{"d_shared_expert": 0, "router_noise": 0.3, "init_std_router": 0.026, "lr_router": 0.00121, "n_head": 12, "norm_eps": 1e-05, "rope_base": 76100.0, "rope_fraction": 1.0, "attn_scale": 0.177, "parallel_block": false, "init": "normal", "lr": 0.011, "warmup_steps": 200, "final_lr_fraction": 0.05, "steps": 17685}
Below are experts of layer 2 (counted from 0) of a mixture-of-experts language model. Rows are named router (the router's row for the expert), gate (a neuron's input weights, with its number), up (a neuron's input weights, with its number), down (a neuron's output weights, with its number) and show model dimensions 192-287. Each number is 128 + 24 x the weight over its row's rms, rounded and kept within 0 to 255. Numbers have three digits each.
After each expert's rows: a language model's description of what the expert responds to; "raises" lists some tokens whose logits its average output raises strongly, later layers aside. This comes from a sample of Wikipedia text that the model never trained on.

# expert 20
router:123092121184126117152124116172134102158134133124100154076106105138144145043122084099125128118122125116165135129127173080148116105167142172104090112157110153140078163093074183073118123116188118168107128137120162080141152120187147098122110108130150121127150097135162093096146118086126120148
gate0:109143089105111101143124153123148170132152081175120138186166120113144132108131093099149146148126073138137123101124118113163138131139163108109107100142146139111116119154113117109175129113128143128117122132101099145142166095103110152126113151131134136125159132084156127158161142103148117127
up0:145095100127095128146173083090105097161130165069130145069076126140103092167120149161133145117170167107156122106147177126090160142125093118106114127126131146128128110113097132133113127141129154117104133089137170116110072108166112111164134113144126140141160136123135110120116130113108157127
down0:082106155154131142118129131152145097097132170108109135074143101125122117148101138147158108129117152097132137126130133122101149125169085179119136082113168121127127109132118104132058112175146129159123084162132159095118096140109089144162132116124109136103140132129132142088101128104140111104
gate1:129150115103132087142151135098145110156141147164095129098137125111112127137172124171144124072121169138167116132143139102161136141131115135101141176093128167146145115114090130100191097103165144134108109099156158135107157139140139113070145117166134115118120151139163094156142175142116158089
up1:161145130131137163088123147146117113080161109111117146152137152120117100101101107125102128144156073134091109134080160125137160090107092154114145086151146137139072163152153100110113172141120149125123134167108119101126126114085134086218102156132112152148112110134121141133109072100147089163
down1:101129126185115159109122151164130137109140081113113105158124158162165133152147146106089177159140082140113116136086138147106128126086142118166155105110119092152116125125142155154158154141110113141145155159077127103127102121112099130190081131094094120131166093128139131148107135163145160115
Verb and noun stems. First pieces of ordinary English verbs and nouns, mostly followed by an -ing, -ed or -s ending, such as resp, sett, fight, ather.
raises: "ing", "ings", "ers", "ed", ".;", "."

# expert 48
router:138147140142110120203148144156131119070087138086144110117094128100113108124123134150110151112145127114116081117103169092092155112122131129111072130125131156176152114127101118132137139117133119106115119111086129131096165117104131106112116123119135147106134125097120123148125130127138154086
gate0:088118139079104095130124150143133114140102157079154117137135177165134142121124155113167139132112114108120070117148115116155105156140141127109119142092144115134090078138132162146070122173096099175124087124125061165131124110157127131104110130109092138080136078092133150089126120141127087120
up0:127126139166138127091148115135076140126140110167138130124115108068123122118107128132163159128141146129150154145116128169086168131125121140121140100136090120098164168140135082138153103123131165116174183125136171160122164138083122108166151138165107103162131105161138090157120162133093128118
down0:102114113132109125116117098110114138140160150101099134131146086114141144139124102129131115095139103132200135079146098116138104119128156129105105103133115113150175125132113127105161119083133134130162174125117144099122170129115154144144113121132184124140120179174131087157130092120097144152
gate1:124107147133170148166122134122111132100122121143148100148137135151145167103109126166107077146127138113159117115078148136119063132125144145115153170148128142138140133136141163110185158106128115197116178135086071154136132122149129145106084105094130127101120177079115139119128109120112145094
up1:145160146102139141140110147139124113118113112132124123158082160105125104119147161134124144113149130093123155165130136128135151117131167147122123116113119102129103126189132106118086081129158123099172135086131122072110122153156131138154182118135129153128093101126094143129126117197148117173
down1:100097101167146098142142135095147108146135135128156127135126119117132134136163118112144153115134123121090166170127089119174140135095140147146152128130153140118091135134104102143137119113124127078133164094130132125171103099100156128121158119127145149152129116161145122118154140145093141133
Sports team vocabulary. Sports nouns in athlete and club articles, such as team, League, Cup, championship, club, season, plus transfer-table fields like Pos and ENG.
raises: ",", " –", " by"

# expert 62
router:109125164145120099140129106178137111101120113094153119090105141150135150120119131153109128094093128140143101135139150121132131095137114138117073110118132144126170099088075177104125132110136092146115128086107124097128151152181129100111120122130115117150150112108099063114143115148121140134
gate0:113099136094118131146162121156135117102122138100150148085088145164166122101105113161149166081118139153136134127148151140124099149124116164130136171138122149105149142114130176141143142120138126129137160133136142109155135158099142131154156152093128130131096118134097118096086083157108128153
up0:112113111125125163096176135116174143130172119126159121142095117126137143141148138110168099123097121101142113115149138160081113122111096121179168141130126105124125092128167117110148143115152128145135145140122121131115112180120102142141135154151147179075166129101083086126116096081128124150
down0:133145151141143135126131108095126134080107127092130096159143122142181109145160111137155135116080122130105108114117157134133172153155091112110143114114117067144108180129125126112177149091110105109091143148137098112105147134110129134142154132119108116123127097113140145150159114148154136151
gate1:122129162120129143161066117102144167156150132113093152111100145109112109125122147091152162134110133129135092098087131153162154130123086096131111132106134151110115104095122153149138168127145198113136113143127128089139079076133144158156142121112136138106112124144086138165150112136142132109
up1:168126136110122144151096122119112147132127127117111152135110119132103110132131164085153135173116128129153120104111100115109132127133096118132128093110104153114164125094127115119156146150120185111121092110133095072166119106174116150144112160086139103119117123115108160126120137150127132135
down1:154143106139125109097120145102138178167126155148105117178101130164086157113087125108138105151144122150110104114079154114114107096133159083104149177095149154111140137104122101149110114157125184127118133139147110159110128112093126146162144143099115105160152144089113179162141136134153172117
Personal name pieces. Common first names and surname pieces, such as John, Mc, William, Smith, plus internal pieces like iz and oy in foreign names.
raises: " and", " &", ",", "/"

# expert 29
router:147122125189180119105150101158140130109107166151072109142152120128115142105162117099120169149114119116138137151107098114145160162171082126114114121105136070134111118113106142130131120119188147153141161143136123108139157110115132107105154126105132149142128134071133156097134126133129115118
gate0:109123135107127100121119128156161131145086115098131109120161161077138071107148123106103091105176122152151098101113157158113138104172132105148133140123161135133127106130159109125136128111120095156153157147098138098122148173167141166092158122120166132143083124134115133110143078118157098132
up0:140141104136096106127155134148106145140076094160148089079125137117113099141109080089078149123183132151121094084090096146115121136153121137124123110143182106115150128149128127113110147104100147159126124141082170123122129196168125142100133154142135133133099084168136150117178130100135115107
down0:148159135157099151114124137107126129146107149133136143140142158168118106138155116087138165132118136162119163121103080114121109143111168135128165108157149112132104123136160130061097104098132128129084115141175111183138124169126157102142123140134140132154116140165123112098120141092085128140
gate1:117117095118141153077139173169132152091148127175121132141156144154148115119158157113068112158156105169138143099131116130166113127122114175105106156129084162143143107155100067126148161115138142130110200117159133109109130146125143140120100075145163057159089127084110124124126105140139095126
up1:115151125116116087145154120118123114140135152086109137097108155074118143132141139138138134109102165156111117119106147124091124097150105151142107105126116101130096109124136157090107132154178089107119115116101154130134124117103107133121161140116132143141136118136125131094057137135116149119
down1:138113129129157141096107159142128106096144146110153135105109146112097106145133125099142130152105158139107142095143112169168118127111158153124139152137151101131163108123086116167112102156145151078135128135181111161099133184070092142134157133154126147114110124132119122148080110131119101138
Symbols and word endings. Currency signs, plus signs, primes and LaTeX markup, plus word endings like equity, noise, identify, often in finance infobox lines.
raises: ".", ":", "/", "14", "24", " ("

# expert 33
router:133126164112141118150103156092144112087142139140154129098112090126141133130115131130162155116083095098167117087117183148100154113137141128121164096148064110111100125149119135127116161122118123149144123140141117124112140082136148179061137099172151114095132112130157143122077107116073133111
gate0:116156174163147147155146112136147151133126127149150103123129098112127132102127116111133147125126106113129120156124087120113128108094138122126111122133097131154122112123171168124125105160144102122128149139085100141074101126150142120158118124128114137189147106134097120135147133116101139125
up0:155113083132155161096082124109096133097104135128100128142133156141143135137115155118101130134104144105128104090124108089158200137141133120124110121146135118132086159140155137120150153123110172089163102186130126120131134121100083121125154147146171139108128121130132127108131096094129142105
down0:092129164154147142127100168112148123080111115151107126096090154145179115131153106103144121180119126148120105134116154123143162123158103098129145092145134103139102125128155101151154139113152144114087103137164116168108121111095129140092093139132121137145160164119132105177133119117150163144
gate1:163129151133098117099065166100144158172120184122156128108181132091135140115102068126114128124125124148118138128149118180145129121175119141118144128160081121155085130131185166118116108110142106136142128104141148166143129136188123105125121108139141124101136144114148122116095186137120095117
up1:152146146155117119125098113104113143128157127157147155078136159118154130125137105106139126089134137152133137151173142132148111139157160092132157130159150160123134157155164154143105135093185083122156139114122133140156156140198115133146073115135134117106145121110102129101110146117103089111
down1:125200067101095082118122166133168114165100150152119118145140141131116130150120161179107153105152128152135175149129133128148101115119134150110138139124129118152101147157165105154134147117102096113115089121154129164175126135108118154132146121168136145111126110084140171125116133114130130170
Mid-word pieces, infobox labels. Word pieces like ot in Notable and Not to be confused, prefixes con, prot, exp, and infobox labels Location, Years, Number.
raises: "if", " on", " that"

# expert 6
router:167121149116136140177099100109147111116151132125073120119124116111111139113130132158135127145134116125125099147126136125129115093121138154117139101054123131133114107100084098100142107100162134155123175109096111109111122106120125116120153139168112143203124090121134128112091153106119134104
gate0:141130109148149145142126091146082108184117139126112135106132134127148142167156127127148144098134182135122080117111165119169115139133089146135128144151124157133112102160072108135113132118080115121121144128136123114142095129180134138133104127143150143117133097095140121133133127128115163108
up0:170154120151128164160149111117195130136118110164138160164094142130137120142152130129139104121138113170134078142154130125134147172061102127099115094115108100099138095098145109139165061151121129114114151124120136155118129113144101145124151116146088154122176105107158135137134095125159141134
down0:132096143125125131145152141169129090133151113142123138130108107142111156079085128174129143138144127156140155126148098121138124084117103133102112158121145151131132138125141092180119110118121136126115139128161131109113086113107144130143109160143134146123153154132122114132129139124143122134
gate1:136130157123142144134125112075151108122094086128099122145132099123108139064119126158149109098083163138141127141127133112125132101125119148141144137129134167096140144129148112146189128126154120120101130122127157144115110107120109153094157139102138108139118143137103089106108129124101157115
up1:116115107139130122125155137177087150165158165100152132141083150126117086145165126131134150123170114101136141126135120144108101160125097132132142121140118093130117131110108168141125143135128140133145147110138119115147172111123125120135105123144122125126093149128131132141140154102126123094
down1:131082158126080103137143138116129108118141118117150137120150123113178146106142145087120076109097147129145129169123099127112157156130092105160124103138074103119144111102126137100130141129101146136115141142114125130113131155129137120140124117146111119144150158139127117177149098148111152138
Mid-word syllable pieces. Middle or final word pieces and common name words like Park, London, berg, urn, as in Washburn, Cowboy, buyout, Appointer.
raises: "/", ",", "er", "."

# expert 38
router:182133135169145149142146154149144109119127122149077133125091119102110065087151107122119203119125084121122109146125098130129120118134141134143106122143098100135130134146135102116137123129126132141135170074112090122126120123190176132118135107130102109151200129128103057144121101114121112087
gate0:171151159123144122127097108111163152135159131132094114142127147130085126124081113122119113134174138128117132162148141136128135096142150148117090143134123139117118145057131158103098118146108113157151100175138099131144150095150135124143128142108148125132126150108107138104139124154132085142
up0:125114114148160116161100103145145091137146140033124122126109140122162154148100087113126110092088192149115109084123120140085134202119135151094097119153162117117128120128121170100116135125161093118115135074158162118124129113127174139096143107144129163132181091120157124117132155154106165158
down0:136109129164110130134076085162100087167135128084146129110124191156136152157126102127130097138115143121090111110087109144111097162127118166139107113140088112140089136133120141101113114120140103146129100129132122152126134134164150121114113115102092163128144075140119125170150141169171183128
gate1:076122089144130131118087154125137104134125148142111137144117106120155145140091164133133157102098097116138138148152148104141129139155089176128142154107150115147120172087130144075116106175119133135168162152080116090129084132189153164145148126137156152145126114110119110077142145088134137126
up1:157135172138119133118145114130108154126136158111097120146135145153132134135193110152101145126187128128103147098099111146117147134119109089123150139130157151110111124118111131113101149060112119123102133103155132127095177130095123134162124109124101095165111125171125121102161103133104110112
down1:139127159157132069166112131114147145148110133152138133103109097161135165142126110140108131134167111145106111124103153107096128122101146152157152125128148168120160106142124152121155148113165134177173106122174098113088146161156080120123166124147133139102123141100138137129102133117119097125
Commas and conjunctions. Commas closing clauses or list items, often before and, but, which, plus clause-linking conjunctions such as since, because, while.
raises: " although", " while", " but", " which", " including", " though"

# expert 27
router:123127103122113114169142144179141108107102142083119108132112116108120107127148118139105178107139140127167093124091152126109158145094139157144074135134131150164132108143070135105127112139136133125132105122096148119124113148091135136146124136107101152121132119132117149139125129103105180090
gate0:152113148134128124128143127137127104069118129121118117134175122164165131153142100143155142163111170102178130158131165129162144139138133120148127131110136135131121100121153126117123120122135113133105125136141154123098095126135133153129087135144139123145173129105123155118144098108119157155
up0:091158190124134101160116097101116112117128071162130156169128071108141106133181149093140083076138111153117152122142135145114121111123124153106097137127132159148156151131188142194154088123142152136144140126113103125118155149131133162183158126118099118104063109102110107117123164123168108130
down0:147080151104130085122128154125103119105114142080135115144089105095127138127120139154151120117131095124134149152178136152145161099148145124130109143115120181093072097138153152144146115079134112138102156095111115112101145124142189121105114130153135146103138140069125129119126092097106109136
gate1:089139152153137112157123122152122088146113142118123111140089131103108099093179141124181137086109156134132115141122144142120100081156187089142102122087147148190112119110078142124107162115141136113117118107139136127125112124157109142139155161131066174077137098110086155130157108123133137118
up1:102110184132083112130118136133143099103074097134128087167129090109081141122168155168126109123121151128091142130098144132146098137107165147128173160136122135128153115136091180096156186152144121153091116145089127166148107136123095136126128126111113119121139101131074143100103125147165145139
down1:151160115128130154142106129101144115139113126112107149117123128133155101131093122109112084138133108154110130100105100104095109064098122100191169174159128140097099112162093120155126137100144142098157142142154143124131145155192161120157146106145127158087111122188152145091105134136109077121
Competition results vocabulary. Sports and event words: place in took place, held, won, lost, Loss, Championship, final, and football position codes FW, MF, DF.
raises: ",", " off", " by", " on", " in", " within"

# expert 39
router:126156142136147103159139120139158140099135130133115085088104121105143144097163092128120130081156125129150135072108120133110155080140147127092123142131085137132083091178133112151144112111113105136108220140156148141128158127120174134121169105125152117174138103134124122079167120143092110140
gate0:146106152125121120153137176179133131127085125120148098125168127136125171144119128109171077119105092146096085121108125126131091169128129157135125131130082081127092135152136089191104134135128086135104158077145126131155130119098169174087157141124112120091097095144134110109124106152148061118
up0:128089131145129135156120159112145152090136101155155112092125118087129138110110077129110134107144140130132140161090106143112094101105132123133140144147120132138138129082125136138144109152138122164145126155145126137089131125124111115126127169102149144142113114145123138137164118166152168098
down0:090174130111102117091104145129115152127122111140139116125084140097113137125101155139151143118109145124136115181118155172147155142150140123100139169113152110098101120102104134093137145169131136134100153170079131164156091108157102157097137090108120113131097107155111111106145107149107123116
gate1:102140099118110110126148170089130133078113140142140097147125111091098121144138065122120171102138152124132078127118130152131112140077133136157097139106130134114144132139122133173122163132147158118120125149116157113098109136101123160109100095151187104141143173130081141130074115118131116139
up1:095130143119141115104129076137110119129128107169123144143112120121164167116132183170173099140104101109159120101103134122135108138159160158128135095084132121136129115146111149133131122089136106121136093095168122117166158091128136140146119150125125135112110125082181136076161170144103161107
down1:129113129128124112132161157129114131117131119128112142162165154096162118095138088089111173144154124112136120101127138118107103098106149143137149146102119112153148100101133130111076124100113152114077108108079085153122123142114153150150137092149083102122113068121158120139123145150117164081
al and s pieces. The word pieces al and s inside or ending words, as in Thessaloniki, evaluating, escalators, drugs, Athletes, and plural endings.
raises: "ia", "is", "/", "us"

# expert 16
router:136133105149165129132138119119120106163127167107136129102085071134141113155095123137122141138161097096137121144106129130096127078090138145099125089144108062107097137110079118106146161173129124130166116127146167121124114097159171167146109128156158145136147101103153106129126130167111151092
gate0:145129127134137106151140109115086138147130145091155155151115127075117124088133103079130159116123133086133101120134121081121148136176115132087113159139141164099113161092169144188137139121119144091124138125138105116118120119042139076175119154158100173137145166134154114123154163152099113111
up0:120126118168143089120116095094132131157124114129143137115110120137092139132126146101118090164151132124139138164089130134155146118163161130156102137131114136113108138121145158146095093149131126121142149115113047076125174161095132171129101118124133132113074149139127152160154161142182104104
down0:134169148098153145095154144166094144102101117165155152115138124142135163136102141133119091111167147142077127154146136125130124124152139100112077128098116128152064089089140086111142162120167105122104155151151078092116137168136143109156129139157159124118099142100100133096129189104156148113
gate1:133181129127121146125131157108119135123155102099092125170141108129120149159110117155118100151115152099143111109083083134132128118097116106110116144156174124122108099118072148152126145170120131122099147106131104109086137158133135135141140110139107141105126104086143102135153130130140157126
up1:131105147134164134084146154118113158144121155057095110135151140122117160116163083119125085115121138152173081129146152143095111116107091148136119105122151162108101129112120087162158095133132150157156157136112143164132121132107136113108166159171094115139128145144124134110115107150089137097
down1:110089139127126152113099151098140153116118148100133147142130140105139125129100087156126135147127137104156116107106116121163149081076107107136104105133147114094129107116115136161124127159131094140136170113142138111129100105158143157154125130137134175144161126134170088148164156129125107088
Place and system nouns. Nouns for areas, distances and services in transport and geography text, such as km, area, station, District, system, range, -ency.
raises: " (", "(s", " of", "."

# expert 55
router:156098144101120120138122135127121105120080176116086103103133156098160090138117139055122133135151143111132122130108115123101179100096095121133143121075144110140154165106099102079093101072123149123174194095148144120119133135125127111103125132141147096135133116124109110095153106122132150138
gate0:103148126091114107130110167063151133147091114148118108138127121113139105136139131104136138104140168105171105138083111135115192119137126145118123131150179127117139089145074090076123098161155134101092133132119139104134150151124126120163138174126145135150164151143090133137122143115081143128
up0:118092122147117106115157149155153161125181119102128121093106117138130189098149180172145098142129126109121112112136138148155108136101153133108159146112116148131097155128163118118138143154135089156148153139113104139151134168110068103089104131102141167120142125156121136137154116125140136131
down0:110095135075142135126129113144118098116115130130118132146114133128133088151092145153104142132155108104116144149135111133128132144150131164148115123163111142098118148112138137127099142085085108181111111073114155105107106088154099136167104146125129097126093092111121147144068145138176114135
gate1:170136166113126112162137141179132088093095111112112153115100076139128096119141095138129132138096128137179100133129098112105127147136140137140133150090106082115147091131117126123118119119168143106125119141097123141120131192116121119146120106122133141140143128139132105112124093073151132183
up1:098113107126147095153057096104108116102123155163119104129138097164079103116153082102099100132136195151136109158146138087148188068144133138155167105139157114134161108134136124117127121133150084120134113172103177137104121122157117131066136145132113114108144130131151149139118162147127115124
down1:117129109130168117133118167106102109168137166124171123146102117133153117131125143142144132128116109085112100091089126113147110151112082115140167106142091109146114155084104102119121130099122161080149192078172123130119095159143102067127183136132110134118102110095120106102136143114099135152
Relative and time words. Relative/interrogative words which, what, where, there, who and time nouns year, season, day, including pieces like whatever.
raises: " is", " are", " to", " may", " also", " on"

# expert 14
router:132103096155102119148193096133149124109171134111161129118103131108101090104117116110164119130111114103110146140116131118087147121162116133151069085112068124126105100095142087136137102147156077128185113130104162137115142105143123157118157151126136129128168074100088115113096135083119122125
gate0:143142095124141134097140110159159149125121104103095104143123139127181132123105093119153161101134104093112105172149110115096093129140137143126174145075088108115142126113133118139113120123162110108164113150161165139095136147085141130104149128167137160156137104127164137137093128095166098121
up0:134141177155130146157163137102137095157154109110153132162132182111148121124141125167156151135121142132102075133105143127165079149108092119085138146126124110103112120119137116147087119164144114104121106091152152152078170106111118115073132156119146142146108118178146143117112142116110138090
down0:141114159124137145107197149166138099146106131121115120069138143128114093144130145160137125109167122164129118114101124129107098102134160132136140119158162097144115183119101137138103118129182124070087112113142158137142125090130098110113127108121131165165129109097105128120127143132126136117
gate1:147123089145146130140154127164132080095105132143122120127163137139109145124077141129129136141100104099108114117128159128124132099118119111144138107092121111154112123114145148133135092129187116137148121162151146156141080123144090125157131116063122162119128153072139113164115176173098110125
up1:140143122097135154112125117150107172131140094123101128117098116151104147169115118141129128102132125128132142136109116157109147131181100106091168132138134110121177130122165134135120190151112125090133138137088109118139158116119125099119123167156118123133122138121127106138115115140081135121
down1:159116116145132145122157133170110121172152117113126152153131123132123158102134129128141149143122145076103153135151145125108132120098124145158090124102139184053123112147133131094154119145081117153131143146127129139150105108168115103128085097160148100117108085113149130150159110135138142119
Vowel pieces, word starts. Short second pieces right after a capital letter, like a in C-aucus or u in Q-uestion, plus word starts such as Am, La, Ex, prom.
raises: "it", "im", "id", "en", "ad"

# expert 44
router:139097189141160107101134099127145138087131125150062119083154105107196129113121099122136165140115088131154113138118113121136193149174125132108128117121101138135131157133082052119123097123145150156102150135112103140129117138145114137113147108158143075133140143106142140124159122154124131111
gate0:119113110180110173114127143100141133105136105135117150149135058132090125104150092117111110095077111122098127090137091082110123141126126109157103131074104170163120129144096135141113107119139112180135110132087129164164131122109119135128120114136130097127164110141144110108168148114119114139
up0:116135164104133125115151150180134152155131144109120106121126151183091145155139168139133135168162142133144134139120136198144102131129123127101151120131118087119130131103149102152112146095126145148125157125178106108094148115115138121139135146163123137136103108116116152163118137152076142152
down0:141103114088140145126119168121150092107119126137151124161140070169134118100114129137141122104093124138119164135151112100177121122125109144134096110114159139136081097109096125170138093146090140133127125114145142143119164203094115148116119155132101145134127068140179073117108116140077140078
gate1:083168110136159134095131109135110152119140137102120143146168159121147133092130115125095169091146165119148181145166122133120132136119151115119119101157131113127117086149115107168129161107133138130120118125121129119133155147121127121116143121144105160113187120132137113098105135142116191125
up1:095127133139075103184140152097109104133163139131113091147133096123163121156154145122130088173149099123132120118105149111109114201111110128167142181089127124133095143167145144112148162120132096154114104123118120086151082088144154162136093143116148084130092108106072159128096129119135142137
down1:121122146140126112118114116101094058104098129140143088114102152145169152101097105134162127139116107103126071120139124134188104128055130109127157147151145098113106124104108165116133141141106150149117140134149124117151089104189088145162179073137122118131123126138128146089148113158113164142
Plural noun endings. Word-final plural suffixes on nouns, such as s in teachers, ers, ies, ts, ents, followed by of, and or punctuation.
raises: " to", " around", " on", ".", " and"

# expert 4
router:113141133124148127152158127137140103110112138154109136108082100156119125144118112123113157133145130135148109120100141104111128117163151133110117161135141142144123134122083138123121156129144118134148115121137169120137120101185176182113124111133125135125141137153114102098135135176106181113
gate0:121140140163126120129098118121136107125145139114143075135166124125121163135111111119130164130131121104142138170147133093144088130141136115119104121130110160155121122167129157137118096111111145106122155118136106132126139098151097118087078114118136123090155112152131170127126136144149090176
up0:172148084148082120155164092118111124114135136093162087109143118114103117147147114118115135122120130117127076139124162138151086153123095147125146092136161155131124118163130157173119112150131123168162124126120117109161124145148156086118101123124156189172154132146149106081103140122109108142
down0:113105164129133149168125132094144104129119079108134093114110122074096120122105119128133114097133141153113172157145155140092109157094114137138123127135173109087069172090122083151132120153100152137097143117117108130115103101094131151146124130129129136123105096119122131132132118119155087149
gate1:093159125148165112135141122181138076124109165090121172110105123092138125120067111132088123143150135135094126132126136106154149100119111135121117102112100136131141132123158127145153102158154117132132096132126117138135108107122128174133172118084068149147120133106136142098147150149108094085
up1:154110127162111108136145147118153148115158110187150110103140137154102132126151135170195129121147092139149108123135130151120149166151157135156109129130143103160113116160082144132078098141121099071103147164141103101145168127143114087129114143125121131109090137157116150114166106107166128159
down1:104141107153119127136108119136115124138133127161121089099133098116116146093127095111135144154155133142154124131126147137125153146152148131153119127095096115153133117081094146145121122129141126120137164150099101097122123175214098125090111125096129150133130158102107127147143106103150160142
Word-completing pieces. Later pieces that finish a word, plus start and arrive verbs, such as arr-iving, 1830-s, G-ask-ins, began, present.
raises: " by", ".", " on", ",", ";", " with"

# expert 57
router:114127127152170122149144111144120112102114170119138121109141084092161115108145118122102186135112102113123129139086146121122138111147076119042125151141138106127097162144147107096156108109116095134128128109116107115073136110148139111096121092133166132160132115116150120131131114136112114132
gate0:092113128147134118155104137124166092112140160110119146175143088144156099054145166130128138137156106098147165164137111117130161135139106128157116185161089109159073124123134108079132094108109141090117150116096130102112078111123138108132199128129121139180151140114141173138138132142146130125
up0:184136125125118129089153108127125150131099101136113147081154168138104133167105113124124125140110174173092153066101164144143104135152145144105116062130156156102157129167098144144134138153159107155116110145170128124143159140102132171124058119125119101099106140143128073117108096139091117111
down0:086127159190124116088126142162134153101096137119114149138163132110152157112161137119077184128127111127140108168137127146145103095111114149143096115109119107156131185138118141123131134085159111105174135093107134148148118132130135085130131111142133082100158107122158117121130155120128118138
gate1:135117089109145098182135112135140123127120162150119103154137137127127091114115116155147126194123131135084168081130095150145117101111083143126109120105126129124100093125085146110135152123155117164141145068176153144128123166149122131160133145129114100103120165116152153137109135186193138104
up1:141123121131149106148137144117178124122131139145111110128162146112119105134102095145133103196140136135076138111146107175125113084130112163140106111114136081117067108121091136113135140081158093142113132102140108111107166165107129095153149139180106134144175153095137139161102091151171147139
down1:108151069114163150166121167186094121117117107130118124054157117131120137135101073114135116139112130117114136144141104107115135116095172108127131091093142168146145142159092146048121151128105134141122124114149082150107120143133122136134136138113141088175157122171157116148163124078142101088
ant/ive suffixes, quantifiers. Adjective and noun suffixes ant, ive, able, ent, as in dominant, pregnant, permanent, plus quantity words no, any, one, two, several.
raises: "ly", " to", " head"

# expert 46
router:135130161137135115161149131135178081153084173136102111125116126066152143126161142048169139072141113103160120106129123125140126151139164151143108098112118090108136078132122135116108103143121126122124151092143155128136117117122129153090124109171141116131130111125126154136104070126140185130
gate0:122130109168160117173082164121105099129123130118073152136127123129146132135148149145146119114095154147123150146107150153179130116130131096133140122119144097157127098099094108154116095114093125116131115155147136155148155082087127101136133125148082122131133125128123122102145172166118106134
up0:100151119085111120093133132097166152119108088119130147158107110153095137127148158105097148100145119134113145199081153129147162119147077126140141133141124140128117138143130140095137123128094157144099111128086135127160086159057135158180103093096131142151130119119152157127108095127146139117
down0:117140093107084120062109149144088164109127139131136096122084107110119152136120122139122135174107143145126109155147115145108159140126168124151105093134143069123131148134130120117127086105125119136127167137123100150105082121207162122114129134127131153145156143114146152120138149166129158149
gate1:129146117131117069157082124134132089160158108176151162116098122101173123143127086067129094135152103179137129181115106117145132081082157151169102107085141153175186112124166128142147102127137129113133144153079149145152082160123132161133134114068134125140106145171138086096109140110110127122
up1:150142118162146112156105141117104138155131160132101141143090123155177069151112073095130125154131125117165179109138121154140135114121101143148158116116145096143175126139103153176136101177118134088154121151130105066152130101137124129128114133095164094131138132141104114165111128167113155162
down1:147094134123133147135193089124147173134095104140137152128107119143177164107119100115151111168127155157177106105105115128142126104110164146129176107140137123143112093150115123170119114154175125132130186158110159137120110156069122156155096112120106146132102177162151114112115109097099103156
Short name syllables. Short syllables right after T or F in foreign names and rare words, such as T-aw-esuk, T-ow-son, f-ulf-il, Mo, Bo.
raises: "e", "in", "us", "it", " (", "/"